config.yaml
n_experts: 32
experts_per_token: 1
balance_loss: 0.0134
balance_bias: false
norm: "rmsnorm"
norm_eps: 1e-05
tie_embeddings: false
lr: 0.00202
batch_tokens: 32768
seq_len: 256
train_tokens: 293200000
dataset: "wikipedia_en"
Below are experts of layer 3 (counted from 0) of a mixture-of-experts language model. Rows are named router (the router's row for the expert), gate (a neuron's input weights, with its number), up (a neuron's input weights, with its number) and show model dimensions 0-255. Each number is 128 + 24 x the weight over its row's rms, rounded and kept within 0 to 255.
After each expert's rows: "mostly gets" lists some tokens that are sent to it at least half of the time. This comes from a sample of Wikipedia text that the model never trained on.

# expert 20
router [121 113 101 126 103 163 159 124 170 162 117 160 163 152 104 127 160  84 183 133 171 129  87 152 126  73 105 153 178 130 110 158 105 112 146  91 123 138  93 145 138 105 136 138 111 166 141 130 128 143 154  86 141 125 161 148  91 135 104 149 126 112  97  85 105 150 147 127 117 144 150 141 133 112 152 141 123  99 134 106 116 137 103  82 116 141 150 120 105  97 106  98 154 167  94 108 112 138 181 102 161 136 150 140 128  85 146 140 144 139 152 112 126 127 127 156 141 121 118 116 119 112 116 110  96 137 152 104 147 170 124 129 147 124 123 101 111 123 104 107 178 139 151 103 113  91 118 113 119 119 170 125 110 141 121  99 126 123 146  95 148  93 121 119 150 145 107  69 140 112 102 153 112 178 116 110 153 138 101 110 124 144 142 148 174 105 112  99 119 181 118 138  91 113  82  82  82 117 187  90 124 141 142 153 129 119  84 101 145 107 139 120 124 115 119 103 148 104 111 176 110 128 169 142 153 130 152 170 121 115 126 106 145 152 156 128 132 142 154 131 103 126  91 163 123 138 104 132 166 144 120 126 126 162 153 132]
gate5 [136 163 121 140 107 146 127 159 110 139 129 101 140 104 121 102 139 136 124 108  77 119  85 120  78 150 139 108  76 168  76 141 115  90  96 139 165 133 156 108 108 154  94  80  95 163  94 133  99 152 111 121  99 149  91 132 155 131 166 139  92 134 120 104 145 110 106 134 135 149 111 127 154 148 125 134 143  95 177 135  89  82  95 158 113 106 160 141 124 144 129 111 116 101 171 137  87 118 131 125 117 112 147  99 125 113 152 126 117  90 129 137  95 180 109 184 177 169 133 129 131 151 143 132 117 142 143 114 132  95 132 125 118 112 132 132 102 126 171 148 114  78 126 151 145 135 150 141 132 115 136 115 138 127 125 136 147 116 129 175 149 136 144 113 101 107 113 148 127 130 148  89 147 170 171 108 100 138 134 105 166 154 130  88 101 146 117 127  90 140 150 141 137 117 136 141 118 150 135 130 112  87 158 104 135 129 117 145 128 124 199  87 151 139 138 148 131 113 123 122 168 117  97  72 123 125  83 128 144 113  61 118 127 147  80 108 159 136 114 121 144 159 154 114 148 143 141 148 147 124 127 151 142 143 171 102]
up5 [ 98 119 143 117 182  95 115 134 156 111 145 170 111 138 124 159 123 101 139 155 170 129 180 141 152 111 119 137 167 107 172 125 137 156 132 135 138 139  92 156 140 119 152 138 174  88 157 118 146 116 105 143 136 122 173 109 110  99  97 105 138 135 111 133 111 126 185 112 114 126 133 115 102 121 126 149 115 141  72 131 132 157 139 119 140 141 121 154 117 127 121 155 144 144 115  88 168 136 130 127 133 148 111 178 134 134 118 131 137 171  96 111 113  92 140  54  95  62 154 136  88 107 124 124 118 107 124 129 120 140 143 135 167 112 158 131 141 124 100 123 149 147 118 117 122 148 103 123 118 155 147 145 139 151 134 165 108 104 125  74  84 125 122 152 175 106 128 129  90 122 104 176 113  85  60 155 131  96 129 152 127 107 142 131 121 110 138 138 168 141 101 130 125 133 117 100 117  95 122 101 131 187 123 130 133 141 134 121 106 154  67 162 127 142 133  97 124 143 142 139  89 142 156 162 133 119 162 132 119 156 145 108 119 157 179 124 114 131 118 158 130  81 106 145 101  88 122 102 147 117 125  90 107 115 112 168]
mostly gets: " –", ";", ");", ".,", ",", ":"

# expert 27
router [135 144 116 119 101 128 157 121 168 152  90 134 162 165 181  87 158 124 125 111  97  95 107 155 108 104 116 162 204 152 102 162 124 108 153 152 117 110 116 118 117 139  96 114 118 121 178 102  95 133 148 100 108 120 147 131 109 144 110 185 132 140 122 105 146 129 120 104 116 165 124 156 133 113 139 123 131 147 155 117 144 142 121  75  97 132 165 105 103 117 134 143 133 112  90 128  98 124 153  87 114 147 109 132  88  61 154 124 112  89 142  94 125 138 107 138 143 123 177 131 104 157 104 120  82 132 123 156 119 144 127 112 144  75 110 121 116 146 132 162 145 156 140 105 149 100 128 109 127 116 154 125 130 131 113 129 111 157 145 109 153 106 150 144 128 161 108 111 165  88  89 137 116 142 107  98 182 135  98 106  99 165 160 143 142 108 117 160 100 152 126 156 102 117 115 126 116 106 131  99 110 137 177 135 160 110 116 130 141 133 120 132 154 107 142 132 113 113 112 144 114 140 152 133 140 146 156 163  91 110 156 142 153 123 166  57 140 145 160 123  73 156  97 156  92 166 102 146 130 151 132 142 108 116 121 115]
gate1 [129 125 132 131 149 105 109 121 145 117  85 128 151 131 146 145 113 115 104 105 134  96 115 142 140 143 139 162 132 121  90  87 146 114 131 123 161 121 152 179 143 130 146 106 147 148 139 145 164 158 112  91 132 159 164 172 133 182 111 127 132 130 145 126 135 116 117 130 135 112  96 122 151 130 116 133 151 110  95  77 131 154 155 102 145 118  95 171 132 124 100 128 100 126  99 122 132  82 136 124  96 135 130 119 159  96 137 130 105 133 117 106 153 144 115 182 113 137 125 152 146 159 124 124 133 138 128 125 100 120 142 158 155  92 121 174 115 180 139 158 142 154 143 158 166 114 165 127 152 161 158 138  95 148  94 102  99 169 152  54 126 152 146 131 126 130 146 198 153 104 139 101  82 125 172 132 115 137 141 157 151 133 150 134 108 117 142 146 166 101 124 141 144 122 148 159 114  90 104 136 119 142 138 138 153 135 112 131 124  85 131 118 150 141 137  80 130  97  81 141 142 166 110 113 107 105 110  88 147 146  98 152 116 126 113 122 155 134 116 141 172 115 177 192  99 179 111 133 104 137 157  93 102 126 128 180]
up1 [124 125  63 144 103  96 129 123 136 150 129 143 152 129 143  89  87 118 121 147 120  97 121 173 174 148 149 144 140 138 102 141 167  77 142 134 126 112 140 132  83 139 101 136 117 134  95 134 137 155 120  88 104 121  81 141 125 159  98 159 130 108 154 142  93 131 103  88 121 109  87 164 127  85 100 116 114 110 148 113 118 134 138  77 102 124 116 149 144 142  88 141 142 140 114 119 121 136 129 140 192 162 127 125 125 154 116 118 111 137 107 108 133  94 150 180 132 163 114 130 140 124 137 164 158 139 135 121 114 100 160 115 147 120 142 131 128 142 104 136 146  78 166 149 162 162  80 109 126 179 126 149 109 152 127 132 110 157 140  51 109 158 117 115 171 145 149 119 175 110 139 122 128 172 106 141 155 117 171 113 106 142 127  92 117 147 124 136 104 146 138 159 147 141 127 128 113 109 157 126  85 123 145 136 132 110 123 152 121 131 132 154 111 126 116 102 183 106 144  96 153 127 118 129  89 157  99 105 169 102 112 134 173 118 118 126 123 116 108 116 101 149 156 184 132 105 114 110  94 114 179 114 169 105 149 139]
mostly gets: "te", " host", " God", " Mor", " Nov", "ern"

# expert 5
router [110 112 127 117 131 178 155 116 152 157 101 149 178 120 155 102 137 122 157 124 147 110 124 149 121  64 138 133 161 114 131 168 120 118 146 100 167 111 127 139 122 120 112 103 139 133 164 116 113 121 110  96 122 127 147 132 116 127  93 180 108 116  85 136 115 127 114 128 102 115 121 123 153 101 142 128 139 103 143 106 105 142 136 112  97 100 133 120 110 133 107 140 142 149 107  95 135 132 163 122 113 140 116 127 146 107 169 169 103 111 158 124  79 110 130 125 104 101 148 107 120 121 133  97 118 169 170  95 122 150 124 100 130 119  78 114 102 159  79 154 145 164 142  91 110  84  82 142 159 138 112 141 125 153 105 152 126  91 126 118 113 122 130 146 158 154  98 106 139 112 119 120 125 161 133 102 142 140 102 113 107 121 197 187 158 133 130 119 117 152 108 136 102 129 128 106 110 117 127  95  80 143 134 119 178 123 120  90 148  99  98 112 126 111 162  93 131 148  90 140  96 152 173 158 188 138 161 165 103 130 165 102 152  96 123  87 137 160 175 139 133 143 117 149 132 149  92 158 135 170 142 181 136 134 140 120]
gate1 [125 124 141 150 157  93 137 102 150 100 174 129 135 112 117  88 108 127  80 138 141 137 116  99 128 131 119 105 141 106 123 163 162 156 146 137 130 152 128 124 146 114 110 103 159 105 140 144 109 131  90  85 158 135 176 126  87 140 159 153 141  95  84 118  98 152 118 146 130 139 112  80 123 150 121 138 167 122 141 146 119  75 119  89 112 136 100 103 119 108 164  98 181 136 151 123 135 135 151 121 133  89  56 132 113 134 187  93 136 121 119  93 101 157 124 169 139 134 145 156 104  80 133 146 117 155  91 139 121 169 117 135 136 146 104 151  83 152 102 152  87 126 108 122 104 119 127  95 157 129 126 136 161 131 111 170 119 137 144 136 117 124  98 127 112 156 108  98 153 133  99 146 134 104 157 140 104 129 120 119 113 131 188 154 128 168  99 112 128 136 105 113 112 129 113 119 114 152 136 117  99 133  86 124 166 107 142 131 157 153 116 167 141 125 114  91 153 159 132 147 128 120  97 149 168 133 131 103 115 125 184 125 155 103 113 124 105 181 154 124 126 102 117 145 157 139 109 158 110 170  87 128  75 134 140  88]
up1 [137 147 130 163 149  70 124 141 176 118 159 130 115 116 110  95 121 108 109 165 101 131 134  89 155 129 109 133 134 136 147 158 142 141 142 117 141 146 144 131 130 144 117  93 163 100 154 125 110 104 120 120 145 134 176 141 100 124 154 142 138  95  83 118  93 164 121 158 131 127 121  86 116 135 102 111 163  97 145 174 111  78  81  98 125 105 110  78 169  89 165  69 163 120 145 114 145 145 117 123  94 126  73 124 138 103 172  99 113 139 149  77 134 150 158 150 116 118 111 171 157  60 113 144 166 148 115 108 132 128 121 140 123 141 123 158  97 157  92 135 124 109 138  98 126 108 114  98 143 113 123 111 153 120  95 144 110 125 148 125 132 119 110 105  92 151 100  89 152 135 110 115 150 114 133 140 121 132 126 126 112 110 168 142 126 145 123 110 132 135 129  79 111 142 121 118 147 174 135 135  76 127  80 117 152  85 161 143 153 162 116 164 124 136 130  93 141 138 151 148 120 123 105 152 162 150 122 118 126 115 162 137 147 104  90 113 129 177 154 116 125 115 132 141 159 120 127 191 104 146 107 112 102 106 143  92]
mostly gets: " of", " for", " including", " born", " Location", " Born"

# expert 25
router [102 115 123 128  96 156 150 116 131 153 112 130 154 162 128 101 146  85 152 141 152 115 112 135 116 114 116 136 174 129 133 136 122 110 143  97 164 121  91 175 104 110 112  78 128 155 155 147 133 175 131 118 130 133 158 115 111  89 110 141 120  94  86 129 109 129 123 104  98 145 152 163 154 107 150 134 115 115 142 106 113 148 130 109 136 109 153 141 127  93 107 133 123 152 137  92 119 145 135 156 115 128 131 113 160 123 152 149 112 121 172 124 101 104  97 134 116 136 143 106 101 143 144 136 120 136 182 100 124 138  98 104 157 119 115 115 107 132 106 145 147 186 142  98 125 106 101  91 168 127 152 105 123 160 107 125 100 117 141  97 132 113 144 183 141 150 121 106 160 126 144 147  96 152  90  86 134 134  85 129 124 130 170 144 158 110 145  98 126 141 119 147 106 129  72 142 115 114 177 113 107 129 164 122 181 117  81  95 134 116 121 115 134  81 164  87 165 106 104 172 137 139 161 138 149 172 158 149 114 111 170 103 173 143 147 100 136 148 158 117 101 147 123 143 106 170 130 132 124 177 124 128  67  96 167 157]
gate3 [125 130 106  88 129 130 150 109 177 127  90 154  91 114 131 119 103 147 150 114 115 138 132 142 199 104 106 136 152 137 127 154 113 126 157 106 156 123 144 163 167  84 126  98 144 134 126 131 154 143 105 149 112  75 153 109 136 153 106 129 120 142 144 133 104 158  80 149 129 142 136 146 119 119 148 148 146 141 142 115 141 120 109 143 149  92 122 158 128 129 131  91 134 148 117 116 123 101  90 141 113 110  64 157 132 143 110 127 150 130  93 145 139  67 118 158 134 138 159 130 131 131 177 137 127 115 110 121 137 143 112 165 119 172  91 110 168 147 123 146 170 170 116  89 142 170 111 138 118 129 159  88 125 140 105 153 140 135 122 130  69 119 130 151 147 135 161 123 177 111 111 157 145 140  85 115 145 134 142 139 141 132 155 105 121 193 133 136 149 100 125 141  74 132 127  88 153 169 132 109 153 111 136  87 115 135 138 139 110 112  61 167  95 101  96 118 137 111 143 114 163 154 113 128 172 155 119 156 139 162 143 196 144 131 108 111 143 107 126 101 106 131 111 145 125 143 116 161 111 101 119 144  96 140  86 121]
up3 [124 144 131 109 152  96 143 124 147 105  96 120 130 109 122 123 100 171 133 141 125 147 129 131 125  78 124 141 147 170 109 179 100 130 118 102 129 137 122 157 149 113 148 112 145 124 117 179 167 162 147 153 103 116 128 130 120 106  67 131  81 133 120 130  93 153 133 195 112  97 129  95  97 121 105 123 130  97 137 108 142 162 122 173 119  80 132 143 145 127 122  83 151 129 109 124 111  97 125 120 161 130 134 105 149 104 124 150 115 122  92 169 128  75 121 171 139 121 144 107 164 150 148 150 162 142  86 120 165 146 152 132 102 162 156  99 144 103 139  93 140 158 127  91 130 139  98 138  72  92 122 142 134 161  92 100 106 135 155 136 122 129 135 166 117 163 111 174 112 184 184 158 145 144  55 154 139 114  92 147 151 132  95 141 137 157 148 115 111 129 143 156 121 130 146 103 163 160 145 110 127 140 145 109 134 110 137 121 104 122  76 141 133 146 127 114 127 171  96 115 163 122 107 119 117  91 160 135 114 145 132 146 134 146 106 105 106 117 108 148 142 107 122  94  94 117 122 155 114  91 120 105 126 138 157 120]
mostly gets: " In", " to", "In", " would", " can", " will"

# expert 18
router [ 97 141 116 113  97 160 157 103 125 163  98 145 143 135 168 138 157  86 146 134 129 122 124 131 111 106 142 141 111 116 137 169 118 137 155 118 149  87 127 101 131  95 142 109  91 170 149 142 107 118 148  96 128 156 130 125 124 125 116 152 101 126 110 120  89 122  83 134 120 165 140 181 142  80 163 137  88 116 172  69 124 114  96  99 135 123 178 128 122 135 129 150 156 114  99 122  84 117 154 102 142 158 149 106 152 111 152 134 133 122 131  98 108 134 112 128 103 118 133  65 117 102 113 109 130 122 198 107 147 121 119  99 125 124 151 118  87 139 100 151 172 176 162  98 141 101 116 107 137 113 141 121 104 141 123 132 135 133 161 108 162 115 158 111 140 120 123 121 136 137 107 147 104 136 118  81 158 163  95  90 111 144 177 149 164 138 129 118  69 148 105  92 106 121 115 112 125  94 135  91 105 105 120 136 134 137 113 125 160 127  64 134 112  98 160 115 118 131 111 163 109 146 162 148 143 148 162 155 112 105 121 113 154 123 149  99 147 136 126  91 135 125  84 152 110 103 125 162 135 156 147 130  99 117 182 129]
gate4 [132 151 129 132 139 145 158 123 149 154 103 133 151 155 119 128 148 142 117 138 127 110  60 130 126 149 148 143 117 127  94 156 108 135 147 129 147 133  90 188 150  84 157 124 160 148 137 136 106 158 147 107 135 151 102  94  91 150  83  98 167 132  80 142  82 168 152  98 129 139 168 124 131 116 163 124 100 148 122 126 138 107 116 184 139 102 164 114 135 133 168 179 130 130 128  80  93 159 119 165 122 167 112 110 115 113 134 151 157 167 189 136 143 152 140 165 104  98 153 106 132 117 136 134 158  81 163 127 159 147 110 121 160  81 133  89 135 120  80  95 141 142  96  99 123 111 124  91 137 128 144 122 137 114 113 115 137  85 105 120 132 123 123 136 114 110 114 124 109 161 139 129 142 111 124 141 102 135 120 121 108 131 135  96 133 140 157 126 103 131 132 152  91 131 146 144 148 144 144 104 113 103  40 166 134 108 140 167 127 110 116 124 174 141 144  83 124 140 142 137 136 147 120 139 110 141 116 100  97 118 144 138 147  84 152 140 150 124 124  87 138 161  80 110 124  89 138 167 147 132 132  96 131  93 136 131]
up4 [132 143 139  93 156 101 144 144  96 140 157 171 127 147 109 114 154 127 144 122 138 150 172 165  88 128 120 139 145 136 119 115  84 126 146 114 133 100 119 172 139 104 147 132 120 141  88 136 106 151 110 152 104 113 131 119  93 142  84  93 125 133 161 105 119 126  99  98 111 132 154 180 130 122 151 102 134 159 168 142 145  71 127 145 184 104 103 125  66 120 118 167 136 109 103 115  92 120 145 114 148 117 164 138  56 139 113 157 121 119 160 177 112 121 156 164 140 123 143 141 127 129 114  80 119 105 158 113 134 133 131 160 177 105 136 124 127 106 126 148 106  97 119 121 116 115 185  97 100 112 123  91 149 118 101 131 142 171 161 131 169 155 124 133 136 127 119  74 157  94 124 130 110 105 114  85 175 156  85 124 123  80 151 119  88 110 145 157  83 129 137 137 146 142 181  97 128 142 107  95 109 139  93 117 143 126 135 127 133 141 115 102 148 138 158 150 129 110 147 142 129 174 141 134 134 140 140 117 107  97 125 111 172 117 117 126 138  83 141 133 133 133 146 146 139  94 118 166  95 135 111  88 140 116 126 125]
mostly gets: " north", " south", " II", " west", " east", " right"

# expert 17
router [ 88 126 116 118 109 130 132 113 185 161 111 164 132 133 150 136 155  88 109 111 176 112 104 110 142 100  88 114 149 139 120 157  97 108 151  92 113  87 122 159  97 116 134  77  94 126 153 142  85 125 113 104 130 152 146 117 137  97 104 193  91 152 126 132  94 157 115 126  83 159 165 153 150 146 127 143 116 128 149 105  94 149 128  93  98 130 138 167 117 113 106 131 126 122 106  73 124 132 169 136 130 135 123 151 155 100 152 155 134 102 108 110  92 118  74 157 116 101  97 124 105 153 105 150 106 141 117 119 135 133 139 120 144  83 126  97  78 145 120 126 161 138 133 136 123 126  92 119 128 115 137 126 108 144 135  89 117  72 141  72 192 109 146 160 141 149  97 101 148 132 102 150  89 124 130 126 173 148 111 102 101 118 131 118 109 116 129 119 101 146 128 136 112 125 113  81 124  95 135 122 139 155 117 147 158 104 119  98 143 108  96 149 113 119 139 105 138 108  97 155 112 131 137 113 149 129 158 133 107  92 124 120 136 141 154 103 128 185 133 131  78 134  80 171 108 154 150 133 158 130 135 167 104 112 141 138]
gate4 [156 112 173 157 125 175 173 138 109  89 108 181 121 111 118  85 146 118 125 168 159 136 121 112 101  93 130 100 113 105 118 163 132 128 141 102 108 143 124 152 115 149 119 136 125 150 150 128 116 128 132 108  99  69  97 149 159 124 116 124  82 123 158 132  90 132  97  70 136 163 126 130 100 119 131 126 117 109 112 103 132  96 129 118  90 135  92 126 123 129 149  89 100 109 162  82 149 122 162 129 140 117 114 136 111 142 110 130 144 125 140 142 132 164 111 123 172 137 126 141 114 136 173 149 123  91 120 161 125 159 137 114 118 149 151 112 116 142 132 100 144 139 114 124 168 133 125 107 153 156 122 133 134 150 131 121 140 146 124 118 134 106 123 112 170  73 113 112 129 114 171 165  78 108 120 109 112 155 100  96 115 134 126 140 127 149 164  63 145 132 111 100 105 126  87 140 121 160 109  83 113 131 110 127 139 115 144  98 108 117 117 180 141  84 109 174  93 110 111  90 105 125 118 157 154 123 146 131 100  98 109 169 133 133 110 156 120 163  87 141 129 146 194  84 142 146 144 160 139 174 169 110 153 101 155  99]
up4 [141  84 130 164 119 120 197 157  89 131 147 123 160 150 138 136 154  96  97 119 144 152  90 157 150 110  95 182 148 115  92 165  89 159  99 103 125 142 102 202 151 150 117 103 151 127 150 144 127 121 107 100 124 127  94 113 147 110  97 111  93 103 108 119 123 109  74  82 120 137 104 103 151 141 121  78 122 153 107 150  82 105 127  98 123 162 105 141 115 137 122 124 119  94 116 112 138 114 155 117 123 149 137 141 150 109 120 164 117 104 109 115 152 158 120  90  97 164 151 130 137 147 113 147 106 124 139  98 143 139 122 134  87 125 135 169 112 127 110 116 108 121 126 131 148 111 163 134 109 144 117 140  94 138 159 132 102 141 137 105 145  92 107 114 140 105 166 126 137 142 192 106 133 123 161  96 136 165  94 123 149 124 197 154 114 116 101 125 106 116 126 137 133 117 110 135 139 162 153 116 125 144  99 112 135 192 139 110 146 102 104 152 130 137 157 153 115 116 122 154 142 174 135 122 142 123 117 143 127  96 122 118 123 155 112 137 131 175  98 135  89 116 159  98 166 106 133 139 109  96 135  73 162 105  95 141]
mostly gets: "See", " Great", " War", "day", " See", " great"

# expert 12
router [109 128 108 139  86 147 150 108 153 134 103 152 127 171 180 112 151 121 140 140 148 124  91 169 115  93 112 164 129 139 127 147  95 140 149  97 155  90 110 127 139 117 130  83 112 137 151 165  84 133 148 109 138 154 131 129  99 136  94 117 119 135 126  87 104 156 143  99 151 162 143 106 163 106 138 117 144 100 145  78 106 160 127 116  74  81 102 137 109  88 113 122 147 167  96 110 107 174 156 119 104 150 123 145 100 101 122 155 155 118 153  98 132 125  77 185 135 122 139 126  97 117  93  95 145 125 111  92 141 146 106 131 144 110 117 122 106 126 108 126 115 140 154 140 131 100 118 117 143 121 126 162 117 144  87 115 133 137 140  89 150 109 132 144 122 156  91 120 181 134  91 161  75 144 104 111 150 137 134 129  77 120 157 153 183 110 154 106 111 139 132 146  95 128  88 102 103 103 138 106 130 135 133 123 142  92 108  96 148 116 107 121 124  85 149 149 137 124 114 152  97 132 134 120 157 157 138 156 108 115 121  73 172 107 142  86 149 182 171 124 120 118 120 136 111 150  85 144 142 118 116 123 115  96 117 136]
gate2 [127  86 111 143 131 148  71 102 184 120 157 122 139 131 123 146 129 145 183 130 125 136 129 124 122 122 140  98 108 142 100 157 136 145 140 111 127 149  78 145 130 134 142 181 138 105 122 119 125 126 177  95 142 117 141 131 123 163 122 129 180 149 102 117 125 104 119 134 141 139 112 103 152 144 140 110 120 127 114 136 116 135 101 111 120 141 155 103 117 117 106 130 135 134 120 119 132  85 129 100 105 111 107 140  77 147 179  73 122 147 140 156  96 145 143 154 157 144  86 142  84 111 146 101 122 144 133 181 110  92 134  87 104 100  83 109 135 161  62 128  95  93 122 113 118 149 123 133 158  95 129 105 175 134 145 130 130 128 121 147 138 129 121 160 131 116 132 122 102  90 139 151 119  79 155 130 122 164 120 120 145 123  89 125 121 134 135 121 116 163  83 101 153 130  99 155 185 159 159 141 107 166 111  90 115 138 132 123 165 113 121 191 156 129 157 115  98 155 164 127 111  90 115  71  98 174 115 121 147 143 101 141 178 122  93 174 118 105 117 136 126 124 139 104 112 160 142  96 147 127 130 101 149 111 124 122]
up2 [145 130 133 148 141 141 134 142  90 133  84 141 129  84 105 104 109  94  81 117 125 131 133 159 114 141 148 138 113 126 170 152  82 130 105 130 152 124 200 103 114 136 129 104 144 127 145 180 117 131 113 155 131 154 132 154 109  84 134 153 116 103 151 129 131 131 104 113 122 143 155 162 129 122 141 147 146 135 150 131 157 125 188 177  86 150 128 161 127 153 124 141 133 117 120 122 107 136 134 165 131 183 133 106 158 126 130 151 149 146 122 111 154 153  90 118  94 148 150 117 176  83  95 146 169 130  99  98 131 150 113 167 137 163 147 142 103  79 181 145 124 136 171 134 127  98 146 148 111 129 141 141  86 128 108 131 150 153 119 104  70 138 155 127 133 131 131 140  90 113 112 134 100 117 128 132 144 138 111 105 125 147 100 153 135 134 125 128 161 101 154 137 116 158 150 159  86  94  88 134 111  86 136 137 135 117 137  91 132 130 130 141 124 118 150 169 145  91  93 104 150 156 135 177 137  99 126 122 133  73 127  98  86 130 110  89 144 107 150 140  81 137 131  99 185 110 111 129  85 126 117 145  82 137 150 126]
mostly gets: " (", "(", " [", " (\"", " ed", "ors"

# expert 2
router [126 103 152 122 149 161 174 142 136 168 117 104 184 139 154 123 117 113 143 158 148 101 119 143 128 104 109 161 127 137 160 145  95  99 129 105 140  93 107 135 116 101 144 117 126 128 161 141 141 146 138 101 131 125 157 150 135 114 143 143 122 135  98 127 117 163  93 132 134 161 121 145 138 114 205 139 131  91 161 105 113 115  93 120 105 101 162 170 103 108 143 132 139 156 128 152 122 157 124 119  97 183 108 105 136  81 151 156 124 110 123 118 111  72 109 152 138 148 166 123 121 121 113 112 122 155 147  91 118 141 142 121 133 128 101  99 130 123 159 135 177 151 153  99 104  99 135 141 174 124 133 125 120 119 115 130  94 112 159 105 158 103 136 138 165 163 106 128 162  78 125 159  79 160 119  99 153 148  90 121  95 117 148 118 136 107 130 153 101 138 122 136  88 105 103 140 130  94 148  97 108 116 125 137 121 139  80 101 172 108 111 147 104 101 160  91 139 146 123 126  98 145 113 139 167 192 119 146  98 133 168 105 152 123 122  93 165 133 159 112 106 128 124 124 131 182 134 115 183 156 156 156  88 141 145 116]
gate3 [ 98 135  99 132 154 202  93 150 164 137 132 135 175  70 114 120 143 115 122 138 151  93 117 148  94 136 133 170 133 108 139 116 132 108 127 120 101 155 132 153 124 113 118  98 124 123 165 133 121 131 150  88 136  88 147 155 131 109 159 131 154  99 150 105 101 120 103  83 153 154 105 120 143 144 144  99 101  95 168 140 123  93  88 146 172  89 150 149  88 150 131 130 117 154  78  92 136 131 130 169 141 115 123 114 132 111 103 139 119 144 138 136 126 133 126 132 135 112  98 125 184 136 108 135 117  91 127 166 122 132 125 140 163  59 139 117 142 127 112 107 125 119 132 113  83 107 130 174 174 153 170 191 141 139 112 112  95 104 137 139 126 142 108  94  71 136 125 127 127  63 135 121 156 102 160 124 113 175 144 163 166 144 116 148 128 146 108 139 154 111 147 170 106 110 150 131 153 133 151 117 132 128 150 146 151 141  96 167 138 102 129  94 164 140 150 127 150 139 146 127 113  90 139 142 127 101  96 152 103 110 137 146 116 139 152 102  84 141 122 128 135 169 125 132 161 111  90  96 119 156 143 125 110 131 141 134]
up3 [117 127 135 106  71 126 112 107 124 118 105 133 146 136 123 128 170 148 119 117 161  79  89 133 130 130 109 166 111  83 113 107 104 133 106 110 145 130 117 128 131 133 123 102 131 148 164 150 105 123 140  73 149 129 129 132 147  97 144 104  99  99 156 110  95 131  88 106 166 156 106 120 105 190 141 110  79 107 175 137  96 138 100 148 127  78 154 159 134  98 135 146 153 155 141 110 128 127  88 121 118 139 118 133 142 138  97  80 124 135 193 171 110 156 113 119 112 121  95 152 148  99  95 141 107 114 119 167 157 114 124 119 157 137 149 140 123  99 125 144 127 107 150 126 140 121 144 172 126 136 148 117 140 195 140 141  71  75 129 162 135 115 114 112 138 115 144 115 150  89 154 150 142 110 132 113 127 131 156 157 167  70 133 131 154 107 121 114 134 120 150 128 131  86 119 131 133 136 179 128 130  96 125 131 163 144 107 147 136 124  97 100 166 110 158 137 113 110 186 168 103  99 147 116 135 154 100 116 120 159 113 131 126 121 121 114 117 143 108 113 126 126 158 126 156 130 120 134 102  84 182 161 142 159 182 124]
mostly gets: "h", "an", " Pan", " organ", " Ban", " enc"

# expert 9
router [108 138  99 144 138 132 165 113 129 129 109 136 139 139 154 127 145 129 140 118 167  94  95 110 134  94 115 165 162 142 130 165 150  99 160 134 164  96 130 169 138 104 107 111 139 108 164 106 126 146 150 104 143 142 154 136 119 103 100 134 116 130 106 100 111 176  98 108 126 150 135 148 134 123 139 138 113 150 153 128 105 150 119 105 118 107 167 164 104  97 107 152 138 118  83 118 133 134 153 106 115 193  93  98 123  89 142 143 121 130 144 124 116 136  73 160  88 127 133 109 102 117  92  72 127 143 134 114 142 152 113 149 158  88  89 117 127 167 139 136 136 131 129 128 138  91  91 134 167 118 152 144 116 143  80  69  86 145 109 145 155  91 167 130 138 128 148  98 190 128 128 161 107 161 142 112 144 123  98 104 132 142 162 156 152  95 143 108 104 148 123 111 130 103 102 116 115 116 177  99 104 146 142 139 146 131  87  47 171  97 103 119 100 128 178 116 130 115 108 141 123 131 141 125 135 150 136 166 108 109 176  94 145 110 145 104 118 147 144 111 146 109 104 172 122 121 110 121 116 119 124 120 105 138 122 173]
gate7 [129 110 146  86  98 151 132  92  86 163 130 132 161 146 143 112  98 151 109 136 110 170 114 164 154 121 134 118 122 138 132 168 131 125 134 150 119 106 123 126  96 142 136 159 127 139  72 113 105  97 123 105 114 138 174 143 130 125  84 104 148 121 140 141 159 192 139 110 133 145 184 142 120 117 117 133 118 176 145 150 154 170 130 116 152 133 118 106 104 116 134 125 119 127  98 138 127 149 125 124 117 153 138 128 130 128 102 104 105  84  83 132 107 107 124 183 113 116 105 114 125 127  85 161 116 142 109 108 133 125 108 137 120 109 148  80 126 124 135 147 158 156 130 135  95 125 116 154 131 198 138 106 158 146 101  83  99 140 132  95 152 118 161 148  74 129 123 110 120 117 108  87 134 114 147  94 103 120 132 112 132 105 111 164  94 110  67 165 155 129 147  88 136 155  75 133 120  94 161 118 132  93  99 122 124 132 105 132  85 153 149 117 169 189 134 144 166 148 186 122 132 109 104 156  90 107  98 113 142 137 143  84 136 118 123 140 107 148 153 115 161 132  93 125 138 106 107 122 156 117  86 132 137 139 157 132]
up7 [ 80 105 176 153  97 137 138 104 104 125 131 142 113 109 119  81 135 136 134 133 136 129 129 118  98  90 127 114 124 160 128 149 146 130  98 114 104 117 128 110 149 117 122  88 129 137 116 118 172 137 113 188 108 162 149 140 128  95 146 126 132  87 110 121  93 125 152  72 147 117 119 126  98 130 119 124 108  75 127 164 139 137 107 154 137 173 122 109 160 154 131 117 113 128  98 101 126  88 187 124 135 134 139 154 155 143 138 135 136 135 135 133 112 111 122 129  51 126 122 148 109 119  76 124 116 119 116 146 101 140 127 116 117 181 106  79 134  82 115 181 151 122 117 125 112 144 123 157 113 127 148 135 104 122 121 127 117 163 189  82 141 130 152  85 144 156 137 111 142 111 143 171  93  94 143 118 141 127 109 105  98 109 132 102 112 104 134 114 128 107 152 137 136 149 120 135 158  99 114 123  91 157  91 139 112 145 149 114 101 153 113 130 154 137 127 126 179 127 184 142  98 149  97 126  98 124 143 173  99 147 140 116 174 114 118 122 149 101 150 157 193 119 155 125 119  72 149 134  87  72 102 117 126 130 140 134]
mostly gets: "|---|---|---|---|---|---|\n", "|---|---|---|---|---|\n", " ant", " dead", " However", " rob"